Below are experts of layer 6 (counted from 0) of a mixture-of-experts language model. Rows are named router (the router's row for the expert), down (a neuron's output weights, with its number) and show model dimensions 128-159. Each number is 128 + 32 x the weight over its row's rms, rounded and kept within 0 to 255. Numbers have three digits each.
After each expert's rows: "comes before" lists some tokens at least twice as common just after its tokens as in all text. This comes from a sample of Wikipedia text that the model never trained on. Tokens count by the router's weight.

# expert 35
router:175169137095107169173073151089110140174150130118138165094116059095125106177179091094169097172097
down0:040107146110140136126049127159084115124128169126088171124149213124094178126116076150120147106067
down1:151120144152135129114048124169109108124116110127081109085129248138138107128166160104099142095139
down2:147120171182151084102074097154128079159099124096076106134106120132088153095116131137112151128147
down3:072148094154154115084142117176142188076121147161153172093145128168178117129096127046140191066164
down4:163191127176183086138154165159179120158103129097083143107127139151069099094125147135130181145145
down5:175130188179138142100132170151135146057096169164106152159178104137130120176083139118123184047166
down6:117175134085164162105141149185216123130106133104133149148151109193102131143139119101090142122102
down7:171160173128163101116139163178117088104097078138127168088184121133094152129148102110127171058107
down8:117124168178111149155087092093118125188129131135117082092152151113079151149148099097133151104107
down9:107172172148131095122129131100138136192126094111079087202144139121149151132127127126181147134163
down10:169159153205164123085057081089145124092117064091148128159079135160144097143100113121140115100144
down11:132149141130127125092149107135139171070118148157104118113157146147126118143161099136141184146108
down12:133080124147163095067054102133170103090121152144151118089157169161110117137137182101127167085099
down13:147126134213172084130149139090177132156122089083125173135163163146091086111112090117161118100143
down14:145153146164107060139158152185142169142100129114176115108140113127104169125084190139142211129131
down15:151151089106152131064066135142169130115124148123098149153192111053096158195109070103171157107147
down16:131150122142155069129077156185136118132126101111121176079139060114131158137120099093090174105154
down17:207152114130168141129119178206183146135107143106161165111128089152159165159078083121089234089173
down18:158145145132159135084149157113152171084131143094058123114156085125130190153111121101131194104147
down19:150119145164141114097138184152110129115167132163139151092183113097136069144127163140156141090128
down20:156130189123137160082139165130185095110096207087090114136127122108141143153145059160123196103133
down21:167089139148155181112121130122149088162183106129132159135192150135133135103113078114153116099114
down22:182089150166144089049103139216116118119180162157147124154134052099148158160130116111238139148160
down23:152137126154211149132133143109167132113106120073052157171057067096142166143117120097082147102088
down24:137131113099131188139126132094175106139162099152130171158121051142097148133119061166083092126085
down25:164120148156141129145061136149085142136111104104152121073136121134108147111103176118147144117127
down26:083087139135200089102079121090119091139105117113085110135079097111151208116194123119084165057106
down27:128127116134185140182146144106118102139132166111161155155120078103110116140110108121132171066118
down28:192137175142163114119125112117160166156127147048092118114113110141141145148138150083182140158113
comes before: "s", " and", " (", "ing", " for", "ly"

# expert 32
router:157144154091077169182100150102166154150166159117096139103094097080140097169162086095171112136068
down0:116119135134143063131114123151094143171094116123110189161087132193123093118109134146111108088122
down1:113133105096117107121154098140144146136103164147152108153113195113114138118139130132098082119027
down2:065143078130186105113093108183117114171180158164110130190117113138148163189124155113092118139106
down3:100063067120147097121177148214103156144173106129125105120092122171136090136103112152113169097102
down4:091098105120161086131100110124162122135100160131106141152106136121206144130126095102052095193089
down5:158090119097140197106137154166202125170161137116094116190111177096172135074122124102122088148054
down6:084069127146158141104107139121172065180175109100084132157150064092134103133170076140064064136131
down7:062140164124160055093091113110160149145193127198132193115132145064128125135119135103149095121111
down8:103152097086108155074137119070192125143082165120103118124139098132115080083100172076123087117128
down9:087089112148117095090097134134088127110175126151130106130162156105138161140101116196119205125049
down10:115104109083152127120132119128176095148087144161146095098175153090114114125134118138146136140076
down11:107102128125215169073142131148135099116102158137118134055127097116114189175138205112099156145085
down12:115092128139176093103096147141124121155147224134119129184122110072165141115154184200092100135072
down13:048103088115144143130139043160079118177162128174121177097144124137141075118157062119138125134148
down14:123146161110188139119123181147188142148136133190136119150166097149173101139118054110134066178094
down15:090091153121131133152069141140129100105140115133095138138092075146150190110081091078120125177122
down16:115137097147162118106101149127109176104144132119136151166075114149098132074084154099128153047121
down17:175117175143127135112110154138134072151185154117071111139141166070171127146099115097136120146093
down18:146106119118140112133075105157142124085145144124117105126161123115126060171150143161114125168075
down19:113123143157072052075103136167141091083129120091109132160094143121161114134145168175059057160076
down20:091136079061151101124065146091130117184118152163124189091099083131184161151167117131153146115098
down21:112105137105172065126122169128122138116170149129181141161107156049119113155079103157131083154078
down22:069108126118115137128125170147095079164099138228133114119173154091106130127147144080160132140151
down23:179059154148145092095124158132152100143120125140070116153124102128138094122117144189100150168088
down24:053109139113114108110090121181140107151143130125141138133112159141127094089138118142114097146104
down25:136086148097154145135119100067167172201145165167093125146168104063105084112079064143138103139175
down26:154128138170132164077171125117096117137111142183098111094161159121141170121169125145070141118072
down27:095139137104105165136111124082077099116153135126109149059168148136062150129163121144115123196121
down28:055165159110164172107072129130112074175074144153157131130132152108130113121156139129148084119132
comes before: " ", " a", " to", " not", " that", " been"

# expert 29
router:153167170090070191169094177093156150149139134090086140140087098102173115170172121115142092167080
down0:071197173092061150173122136182116113137157128159180129129091139122158168124133160106098087147106
down1:144145191107185146086078124160180167196133129131103139145156118183067118154130130100173170148113
down2:111117190133143181114092140148143135117134150146172180159129075163110105165114178142118123099084
down3:168088128104085141126178145107189104148068124115079129167112085103119124145104169138105142115068
down4:164115113077136122071075090200163162095137124120138159115113114182154107164116166112087150137106
down5:094141143136139123138108156186129148110143132149128167216148118164066128119128166135182181125097
down6:127147145160142150093112102143140184134075104137182185151122109184218056143101152085138093127162
down7:120093103170144131077082149170187138140112167152138163171144068146090085143138180141157117084179
down8:110130128119084143072161144191171170090121143142191180163118096178091109137163168079136145104119
down9:105143123093118133132145145187198189157148127136131176145079108107090198134116154209120145135120
down10:118150126127171145134104140064169153153085128102116185161069162186206109128126183107133070127078
down11:139117124134127102101179165204146156111159076134082177168176109191091125140128132180150228112144
down12:098097190144092136158155134221148200114132135113102111178114087137106163129111153128129123103096
down13:152120143059087136096136183170136162102124063117120171128182121131073106197145100095189131079123
down14:100136156146066120131090107148156162131112119087128166184145092165133096145131130125086088105162
down15:142171169095134096087132119184096149106113099137109142170150156118131172115116152109101141108198
down16:179144148111136150082147142196136091156117142098142166156193136156154084149122163099096121101113
down17:140097125091103137071137159185189144139080090115154155129104127158132151124101119145117150141159
down18:144118108096146112063121158147128142156106149115154153167128120149151134131118186113128086124106
down19:111134192161145111159131152193161130158104077140130158218150104226121131099165106127179077092147
down20:121132180107100085136148148156129192102087076124076115169111097164100078129087122177185203058129
down21:131191164132110141142104148170149189118138105127093149118133117179142136161170167084119098119134
down22:137153127131149124165118138151145120150094109099152097149113150186082164117106178075176146070127
down23:138075178150124093140164133118164119140105101166134193146100116123137126133212161072118173140102
down24:090159122172143156141103119129151137184122159187122179139074113166161204071131192136133098141147
down25:167143154102136123094143134174130150130158159155180160093123151138136143127160090133083190095107
down26:077126185122149149150141120149190142122108144116100104123119122146098109112078185145079138126085
down27:185147136121095149074126150177227161176136104079100080157156129148134129150057180125125140088118
down28:126110166140144120125147124129160104141168149107108202174155105183112139114153138153176110007154
comes before: " ", " the", " a", " in", " but", " and"

# expert 42
router:155177133092091163160109177071150126143166138106105163110094090101161149142172085073164107186085
down0:109157148176103066145123101132156055118145103191075079147129128117104173092155216141068189140165
down1:093152107130137184109166128131141130118121119136112125119170162128189093098143129094088107177166
down2:113124068179176123107140217143144102134049110160141085120160149185155117071157131143147105157166
down3:128140146172135130116120083129098115131124134165160123105159151115100138135175085127082147106128
down4:124138035130170025160110171092180159167086150144169182146119171153157107125132148075134126095164
down5:066119054123114107130086135149142118139107097162136132141142170161155133117093161123159164105222
down6:120176095132137133179158176114164157104104081118099122141152139130127113101085097144089113159167
down7:087206157204195138095136123146081112128118095220114093140169208109143105130120146137121178113159
down8:160148063127093129139116160143115116087124115101124130193183132107115132114075163121065149142157
down9:119083059167138117103137131102122132091146082134165140148147168147192119140124200138104107068187
down10:095120139127135111117148172167102126165139098088112118079136110146113107195139127124153110100167
down11:079131120172157098152119118084128073137107099146135111121125177194107135159130115108119198109162
down12:083124133122131136079163154130138063138123110144129115102153193161119136067120122121102136115144
down13:127129057124089117133148140089151114151129063174172122082178142135179101093123090128196139123133
down14:125084102132138129141153083125187094166135138104076136078122142182130109122192131133067098078133
down15:118153065129122171103109078088156144121108043111118155163077134152164111125155116102105108159070
down16:114083076162139068168136127133180080073151127185109141133115179166128121132150195135089169118138
down17:159091088104153154124146153098112106102079121150126205108126099095162147136138083133132148101167
down18:114140101134152113154114158153184127150165062159131134114156170155136135125101124138124141092140
down19:077170101151161136215115162166136159112122104177176113117107200139149105099202140111125144114167
down20:187122084103088079144163125075159127117150108107151179077153158129165183137076174152099146102140
down21:071105133157167154131085072150175090143120106143099096134086168187161072117135137167106081179169
down22:158103084175116120142152116129135141124151113152142145184147161102145106170101180135125121070194
down23:157148117092111139137136158163148094175135137198093192081160201135094134135130118085127137149116
down24:099119143112087101100212161128159101129157069162151107180152165129165115134106162140124134114148
down25:145138124212150149150115151120157161090128110110151126121135146143142152119151158096125134134152
down26:136105153195171140127165120108140107103144092101130138167182127197159149107145131082171093178125
down27:147098069184128088182113230175142093111098146151110147156157178186151141100106099130134173126168
down28:095185081138120134145109144102151091111145106179130160164149183141095114125172098069104099099209
comes before: "1", "2", "0", "9", "8", "7"

# expert 45
router:146181173095091145167105149088118143158161127084116140132076071092097110155143118105150116104070
down0:148112121117147115131106095136130158117132152129123104161132119111118151199122112174139122132158
down1:161114180145113112127104137093131126066109158140172064107159160095123156123137160169120114091136
down2:146070156136117157096117046150115178148119211175107164155139116185147170127149148123119141159160
down3:095124169144111083082192116149095100075084181144102133100132118144194185163162158137123121142230
down4:148069076164142154074190152140134164162171138171172050141140132125059143162133101130102101172109
down5:138140128142164148161104117064122147120134152150118154140126201115116081086135154118150158131098
down6:130101125115107111153182107153193137131093140104090101114124130128121117140129134139155164101131
down7:061185051157119100160076085108162186101125160117095127116141146113196139104129207136139124157107
down8:158092164104094131071128090195112172154108134175165091174134131131078204132114149127103135137124
down9:122131165085163117125116107137137163138132180097178118179137057112113168138071112150131162130076
down10:142101162107112192085091129163139180086122114165121102123155126104196149224187158145124136105114
down11:077186102136171170145084155103133165054164108073104154107184135113121158151125168076131137139103
down12:101186128135071105162057119104155120145119170112102157152101136087182168123149177126092135130080
down13:124143143118082094163109114100074152142114150150115123111086134112176159138174138118151142027135
down14:136087147117136109127157123117159188194139178109082152146158125061138186175162131134148111149086
down15:086135134095151092154152078092147109122144126148098118105095111098138170131132133103146070069133
down16:143102153068110130150110120189121126104105182154131178147132101144164147208127112142076120121158
down17:163137202117110089123164135171189082161108104108117113154117124123133096200141141170138119127148
down18:099117072148134105112151120137191142092166159195146064137162130103108145203049140149143149126117
down19:084109121100167145139146100145188164091150146132152120100147160142165144137129169097173090063193
down20:099128115175111136166136126165112168115123178150073110153165155163161141100107160113146127124149
down21:111130122140135126142103154150101141156190133155170118131112096103118089173139173146166127100101
down22:140104095103153117086098119101188157118135157127143112135130152119161118169115181115077157103124
down23:108032130108152134136151126148175160175121126116118167131110106153100172181124149119147147120147
down24:087109146160135123109176052105112130102135151117122134163199148143077182087179120127117130131168
down25:092104120127131144121151099139155142078090153129114108092133062095138132171146082180082143108123
down26:140107203116144133128104126128146154105103139135088076135140098171142166186143138123123169122125
down27:112159152124153127098103069104152156100144143092138109124124153111186138173080187124173144135146
down28:137107120172134074184110122151135158160122068140108085143124092125125145124142147084145095156140
comes before: "0", ".", " and", "4", "5", "3"

# expert 8
router:151161185078073160147082201081093150164178132093184133114072096101103090164149107119099095162077
down0:098161118130139121134177118155173141084138180136176151142109143072133149148084104117094166079091
down1:133126123097140142183157146186138116107170163113133101134149150051125165094123141150067141154109
down2:133125168090129140126104136170114123098137151137153214114073151128110125070200170152151166131118
down3:100134114171187107167177110177107078157173144175149153157131135093170152098125158093157150132156
down4:095158163163151118138122134157095099169130148116076090184103135119144114130127128122197140147145
down5:116124199118172082159140175148136137138121124139096121167206057142133142112130190157107079133127
down6:106168117167184056094121149105139054117118150140105126190129156107164141106156177106081098154092
down7:188091182112074131096163140122160140143143124150122112148173156091102134126118164104136125157158
down8:121184164143127090089112142157072151109136079156173120128140123098185126099110176126150098147105
down9:087113118119154104095155122186181179080166161124130105162212127077140119181141164087108110091164
down10:135121131131170122099142125114164101147144104174124103179092117115161093121113170125135127183171
down11:121188140172101135110122126125175173156126168152104143166181156105145202102098150106158131175151
down12:106114148149106088110137108180090111141156162127113148190147154092155141120145162121150122076167
down13:099160137154122109092146165154115107178104137130109141151114155126124125120099163124159113168158
down14:103150122135119104181182101098151073134108133127117112122121158102122146119138172125169133165198
down15:049160099132119102127128184130080145140113154086075108136098088122126164093080122115123154185127
down16:174155240105149145092131122155160089121149109150124144168191132063083110130116166134140079151152
down17:133094114147168111165128131169147104121135143121112087144134131083115110145106170174137124073140
down18:150167174170106155131163156110152109144191125126143165146170118094167093123098113141169078148158
down19:134172119176083099117123180121165110178106188106063107131166127069098153083121180094122135143093
down20:141125145147139080120124127172168116136117095128107105149179116106119112089137164114133057128105
down21:123181171137069073044139159099140130181139140127172152117152146119155133122163129095147121120164
down22:120087071159126137121152163164154073128158143134162189131135116108126129135102148160079158073088
down23:160089203099117073138211165100201118121089152197133077189172138109132167132118140144094049176113
down24:105159111153091126136140140085073054152095167164126175128109100094155145089163122149095120101181
down25:150102108123113142126148112139137098115165116077117158168132147116162115095042093162103140144118
down26:057134114133174066163096131166097119164144157172052179172147168086156111070122181138123104152158
down27:133133192165162142103154137116118120132118146131138128124097133103171106115141186117132059213102
down28:091146114135156140144199108119120169133172096156153135089158135087154146096100176169189153131169
comes before: " ", "\n", " —", " a", " A", " L"

# expert 1
router:165155129099085179188087174087136155175170140114116168127104077072121073162162127132118095123104
down0:123162118108061102129060109116126187141095134140125125158150083148117163136121086084122129065115
down1:105142133131119125138199118107135118107155145103077137107117092133081148113151138152069181101058
down2:091144095068129157208161165152178144059139115192103121135131146120152118103099169123157104101070
down3:144115166140106092062128061118167089135150108131108166157140185124087133140116136140065154127116
down4:182171155103093147129163073117178144138131101151104106222160183136067095103076130176093106077147
down5:169117118132102113168142110134225092092148113121066146134169133101128079157118095164078153114094
down6:111139201145077123122107060161137081130146096133121132191147158106119098076117128184093120085156
down7:110180103163142169103154118079121127132164101102150087142125163151113126092112106122128091130118
down8:088091106066181142160143073132154133141143111092079135072074184167100086122148164154138058126089
down9:129116160097133114085146164105156125137140138093077062065099101153110137100116114160071110119092
down10:112106150132115189166132190157123142104144142103131145069168084185112114126145139128133142162121
down11:149119212149098173083120121108134123116152112141108095138106172158117062118077147151105089189172
down12:163181143121137096132103159086143114127029150104086137129115188088158114086143122171085128131156
down13:171144209125106114085121057138152101176185120125081145175180162145084113135078134204117176133126
down14:169106143121130102125081110110122096176211120108151078112126173119111104097110184183092119126137
down15:117166134091118145109141102120173124139125083103120136153155166102115083107125065148150146123173
down16:068133153143087136120074048102073133201146128169115111114092208158116127147101068147130166104157
down17:119072113117148104138142096163174141100100144111108131141121191145051114143101111144116102126151
down18:083172160101176144130060108109081125129128128154081128150151157112113067103105089179104126150119
down19:137144133160113111166139081145165120134147115124156129143125188128147149118103141128119152126156
down20:129142194133109123152192024118142087188156163140081139162130162137110106114081098119111169125128
down21:077150164122158126139116147135133192135164093134122141072138151091127173115191137086153062127066
down22:141137177132165146105149136122108077124161119149117115153123123110126080123099128134121145157090
down23:120155123100136101137116100101142098151076104097069104172106150112117095112146119136117142111106
down24:122116152081107121103111121111090075156170136138140153095160115104084119129176136143095158061107
down25:102151181154133096119104131110172168150104134131145097131093154066126129066089209134142192134138
down26:158134094126101121168124114068123085136162167121103124106133140102130094117108164158168125125114
down27:128158114087122097194090056124192096124049135113077119148145124131145129122155078179105108156138
down28:092108168081115088139093028127181142146102119104121075166105188118107121138069114178080162108113
comes before: "\n", " of", "==", " (", "The", " The"

# expert 6
router:163170116084100166144099172081118146182148124100090144125073103101077180162161089071159098140077
down0:131107109188146141120134119102143091155101139155097131139151141113134080159129140095131151114119
down1:156148156139185161132154136153150156071089116142122154160083119109148140149166138068113137188117
down2:176157094169181135102131143144079131094136139139142126105137146171199167099187148099101092150136
down3:129144111121117130147109140223127128074138071116109094092125201084127103142126176129125109128118
down4:091107098094150107101088104170138143130124146092145131153146128174114179166180203145140136117117
down5:156127122131166133173102153124132168093149164173133172122157175101165139162169122090125141099103
down6:187088093120160131074141098186113107148129139118104115176162164036149149170170117174135123190049
down7:138123137141193115180111119175115131095106130175143148148149153085168078078134149158088118123122
down8:180114132151127139156096146134155110122131144168127144196092118135085125145130144143113098121100
down9:132134117158154077199116154109178160140081128183154114128136118084117111109094192118103105178106
down10:113173065142182092185081095119102127121116119155090146110143119116122079157157157088121122133080
down11:161107122127191109113133189097153136101095156191128171071131126111184119124142174158080112168096
down12:128151130096140164100094138199128157071075158068149134089110100133088088109116150122091112112148
down13:159102169138192126153100131163118160075111111168111162135168123123115062153067110191159116148156
down14:136111141145153119143148142157162087156087122094153089169160164166177110100166180141135133173097
down15:128138120123171121143095159160126173127110145125113100132104119123122053183134181179109101115059
down16:154062162143064104150147145196137103143132113128100100062113164111117118110162103137162148115101
down17:138102036144160132126076133186133125087130072100139164135075118143170106161094162152098195179094
down18:068092079139172141122121135133130127156111106177089164105133221117128096085117154104127168178082
down19:148135156132169100123126133129106171140115146135172115126169149120185128141115129168119102198170
down20:112128114179138130185053148153108195085114123137155118094122131101155149165147181113095104097117
down21:115141095163168121171078141130144170106054121156102164208079116122179046149101145142086102147149
down22:078107096133161097130102156132141097136111113152141114131062206138191139127104161128146092184103
down23:076124159114103124080125129120104171177093114091100104145106136159113061144154166083122118111111
down24:137120113142119122148106102129088134096094163180113146140160123052138104117139135084101170073093
down25:113159082109161168183110120170125086115138135152121145177160152079122159151185159122086114175092
down26:126089077169143108165108083076164109159055153176097138108054139115142091152148128076091140158063
down27:175059100127180097072135150153107124181124181162104149126123150118129088183172211145134116098108
down28:196125098120136100142075166164124126046078109142129135106109122075174132142159111174099057170101
comes before: ".", " and", ",", " the", " he", ";"

# expert 22
router:176185132115087162165106159074132139148167154120139169132115101114132135166187112092132055164078
down0:108112117140104127085058074108104095170128089140102118116093137145159080122136089176107095131175
down1:186161180110129104080122142082158106073134087153137062120122133109101205144117126110060150057111
down2:148117123137117137119083151144104110126104122145150117072079107154161143135113119130090137169145
down3:192116145129102126123077166131099134176179124138148099094134154169127131126161143105152109086119
down4:132109160120115113082109075146133135137159021137111139117130155159094113125100110135131137119099
down5:070146183172092138127097133128084070118121115147178123108076100202109134122114141119118117194189
down6:175113150142172113087108153114141118181134150076090102118117119117142160177117147160060057133119
down7:067120143121069140117085118139090124138119093110136115116092167178091094092159146128097118105193
down8:116145179190091108107094119088100145152157152156153163098093130148115143074151127123057098131162
down9:132122164151102128102094101113107142159152055114155102064110120096146148129104051078150121151138
down10:079126156114099040148091135097103161123109065121105104106107115138154166169080113100144155105154
down11:173133148087062099105115097107129110159152127135089134147166150085130162169119139126053112108093
down12:132132100149092152175109082131121136161095164133118151125152166075113128126172113172126075203108
down13:135115138114141105081133153152140118123117109138176157165133179167090110138103099154096167052095
down14:114122172115109138107112146160100160078149094121139074111152061040093118143150067135138182111139
down15:117112163121086122105054083139164148135122075134074084147078115133112150101131125116054133158144
down16:158148139066119128136170146179114105120152161174123155122145116107097122139098144122094045124143
down17:151147127093132140113140115156126140097131081155142129129123197197113128121100124108109123108131
down18:118107141117058153096136109133192141119127111109091139145086060163135113137094135097099162110152
down19:143143168135055156130088167142127157121178080136158143079141137123135139139113149109100158099159
down20:128092204102067104074070116093126131161165077135143124125081130110137156180142129151072133104087
down21:080089176076119153124086171128134177107147129065128119134065088163143158139121131066153108159143
down22:145130071172114127083086102137134100120133109165136104166125081148094126151101141197064161056089
down23:130111182075115112114088157151127141103112124088117139131111131152152100127121113125165127095143
down24:160105141120125080125143128146099134184105100139138108101108148179140143118097076150115080157124
down25:115152147158117062124078159122122108133230086166106132149184139136074105172146162183115177102175
down26:118114107098150110112149082079124129123123086123122117143064141095204108041178112091139127132103
down27:162157158113133159081099117197122148127143116166142112081072147119080160161198103117108158106105
down28:107124138097128097129047112108075086133102104127119110103115164145114165102130061176123135134108
comes before: "9", " |", "8", "3", "7", "N"

# expert 41
router:146179108094106158168102160068137135168145148091097143124114091096155133143179090123124107149099
down0:083110157188117091175117100143053108105074122166140145116132174104115094076133167186140159160146
down1:153112112115104207114109113144107156122137147092131115122136104064155142130091078200105117108178
down2:120142133158173124190072105100161139210117086118101143159063198136170144167103164116104158119107
down3:169168154149098134119069094119121090163052157115135125119131175144152067089106161177082154163188
down4:116169100155143132131132114154135094224078153160073106087119147145123112149133073121137092135114
down5:108116141137123139139144109207143099142092140165103135091133171127206116075102150146161150148133
down6:100159131152101141135131123165081138121112179114117109137068144100118109067107127201144162103120
down7:136121126146169138072149112156127140111071156090059068137078139113143199092146113114094101109096
down8:152151154133127171155168084161102097175097175164073154153081158112141096087132148164135087074160
down9:080101083122165126185090122156123141129152157159168147136123124152119104088021156229182074113142
down10:119116174115133128134100077123156068215136091134085019111134158077094146073138122141141092128120
down11:146112163099130175095072119099098090227133150103130127159133132108094103106135114119096171144197
down12:113123192142167153101170179207138135140121067165094137115161095138100176138132136113143132103169
down13:090102175158105159120082135145127204119078127078121150173090146129117153086094146143076196082140
down14:137134179100141131109150216148087162129124135147112167152165103176107141141107117171117141066164
down15:104097141116119160119143057148104138140065124174105117159125133092107112092115083165126117068173
down16:124097165062143114132170131109128123162133156124086132107145171152150071139076084135145118108144
down17:124152130139096172114121113193118095160146136114105067133139125125112120122105113122182163086154
down18:092175149099157178174166107138178093090069125154084161105084165147147135133105113111137110143143
down19:096116113122143155114136118113138165127107120090052093139075122136168142078134158147138152110148
down20:078136098129150147112169063178100073196109179144122086082090154102127105121121101180141104143107
down21:116121216093100135056204164165146162153085112167109187093080131156095099112144108153112137159103
down22:094144114047105114132187118205087108143162152137158156152184119105127113165149092176091160115171
down23:112152098176129147131158106109099069217125130101063114106141180133135125085126079175118046091142
down24:135157159130124152135191144129170109146096162119051130108144126152092119130093140150113138137124
down25:146114162077077081135159114142154124117087119100109123140138132125129174109166102165157120127122
down26:122103142113113119113170117140119137163111186143094095107167156090125149080123132126171152094194
down27:151118123130170089157127134126152089207155130089124119137187125130154171125119139140154079148126
down28:123148098172182159136171102142144089180129136122117135128140156073124152104103087079104093134068
comes before: "1", "2", ")", "3", "4", "–"

# expert 39
router:141171106092103170149070166082138147181168140116133143116097094093161145189172089149179123150090
down0:123107158100176153115082130110131130138142183077118131050073050124125134133154143163124144103126
down1:154176141106098155082162112092189114151178050141133094130152151099155200160120152111094138153120
down2:106130143153137107181113085169138088075095126097169066139144125072145140112121169160089165106103
down3:099120169145104128138148095166131179087119107127147069168118107146130146113113103157167118113125
down4:078149113099118124138117164103122129028107104147108097106111144140153201089079175103127127114185
down5:124116108112142147078196076116094132118222127105113109178186138190063143158182108145169094087128
down6:111162067185131123146120102076141134086150155132123143082175174136128200166135168137149124172129
down7:120096135187136137099114171122101101112133106119128182139131183147127145119146149112126147176157
down8:110102188163167099103150056151102122069126111157145093146175201100132143146120110095091202112117
down9:103087146126126104129106081175210084107153068135023083160100190089113140125133123173101111146119
down10:093151142115069114212130042083068055116135116153131155117148172089051173113129069135151114118107
down11:121109153091093090071175048109071106159088135072064089128114146135117154140184125093129137099120
down12:109103161162175151062140089116132103125135080143106129105126113141129164088154111153137116151154
down13:063129102119104116152141133114089134176141120144122170142103148153121157068102137160129122099103
down14:120123155055119107083177073093160129070151093151115120121106069148130128146116096134143157130124
down15:132087151043070147108180151127135140146095078064090113114106087183093107119127100161151160084113
down16:140119137070117149126121139150071112054087107137077072124146106100165149124200125191117176089128
down17:133118111081123076138119116071122164038091078134075100125082142117108100128096133188116115105141
down18:115105201088133143079121148114099191078105166121053131104153139168107128120133164141137193135145
down19:097148116094124136172146130093132157112086134079073133140083054147132110105121134179127165100159
down20:094109180121108099130138175136163129133129084131105126114049117131117195111153170075111149172171
down21:082094138076104126153118136124144113132097193088140146121114121079115141066071101154132149163166
down22:132119160129086102117133117119108130067143132146087105104115177123147151141146112132098180122097
down23:095128242116072105141149071112153171158136148113128110123129083159136145119142087127150145101138
down24:160134145156134140173176146150137131048082111099132139113093106204130138087120109123104182109170
down25:162139153112106062144133082158151159065239153175068142168195160145137169153180118151124079079146
down26:090179102173155124121145140222117165090140108209104148095121171125147146161104157093121138120158
down27:117120135102114151101218127080129119150127170147121159116160200159108154130119140120155129092188
down28:095112130083127081090172099162105103061146045167111218182138122105099159136121057131152155111115
comes before: "0", "1", "2", "ed", "d", "able"

# expert 44
router:169146129112091145167090158087123129162149136109168152084089090077151095180159097109133116140084
down0:089185106162118098165106116166154190100080131142123157128093174134188114092111086187070165151137
down1:130140152143124145101130110022122187172122138156126131146178149126130142122134123114089119099108
down2:088139098165117104183180121079137115128080165128151117200152132143074177141152135087138179121127
down3:126097132139113105124117115068125136141139127115177107167178119109136124073141084182181147122197
down4:103063112096115124128108083122163122097148153156132100081121093127134139156079135144137190113105
down5:136129141108120069144174105087199172179127142124192134166113171134112141077134137146157136155127
down6:121143091164120071209150126099213180120105155096154139145138090075124170125100121164129153112112
down7:087126165123157056163151104081095187142106174129162110135162128130154117092146129189128177131153
down8:118156136189116150173140154125134120165175115155150140078147130162136128087120160089086134151120
down9:101142141070169066114145126114179117135135137103147114168129156091176158098099135137137147078108
down10:084070137167119094099177094126075070117080196156148113066147110148112204148143103100186137095139
down11:096150090133130128147171066133205095161113158172173129150162169107105177106103144132138140111117
down12:122157101190114097124156107097153170106078167109157125150136134143170123125091174163052135193072
down13:101149081206141102131145145132150155068130142117148182118170113129198187109113136163102152187141
down14:173145091162122127132086132101201157139106171087098149211147091103167137085155123175087203113125
down15:070182104160107085149165131104191192082075160096122176189119087110184114079078094145085196174104
down16:118096189101098152118153044106191156097110197152182106142134070130084179120134133112095156180112
down17:113128128129156137144200132144147158148068247113193067178109141107112082103162100151100193086129
down18:106133098155105108188165133083149168158153149134223202116157137134117130116177139148129136132067
down19:120144066193098057177132067120197172069091087134163134205115136082154135094096151161114133149093
down20:114168120155156091146196116115205125165163083172168120147102133080158151078116112157167113096134
down21:132115132150091179086189137148152148152101097135184166097164140165110148146126132116151119115156
down22:056199126126135143135187114148149134077158206149130073083136146143128176092140083125109169143149
down23:094144094161126071177131094097170164124112176124152114156119170116127134070132145104134136153124
down24:102109128132142093103185146100167115144134173123165139159093108162126164092165152134146155104126
down25:106113090149105153131134112101117169161141168134166114096151105070068115152114142191115124128130
down26:085102109067131161113145119123120148081121128161140112142140160117092129185117143172181112139101
down27:126072087130178131102145127102129101151121168101149065133172132149143109122126157193111203132120
down28:145090121131128095081167124061131140132078110128136176152146194177121162138112198171110164152126
comes before: "\n", " ", "|", " The", " In", " He"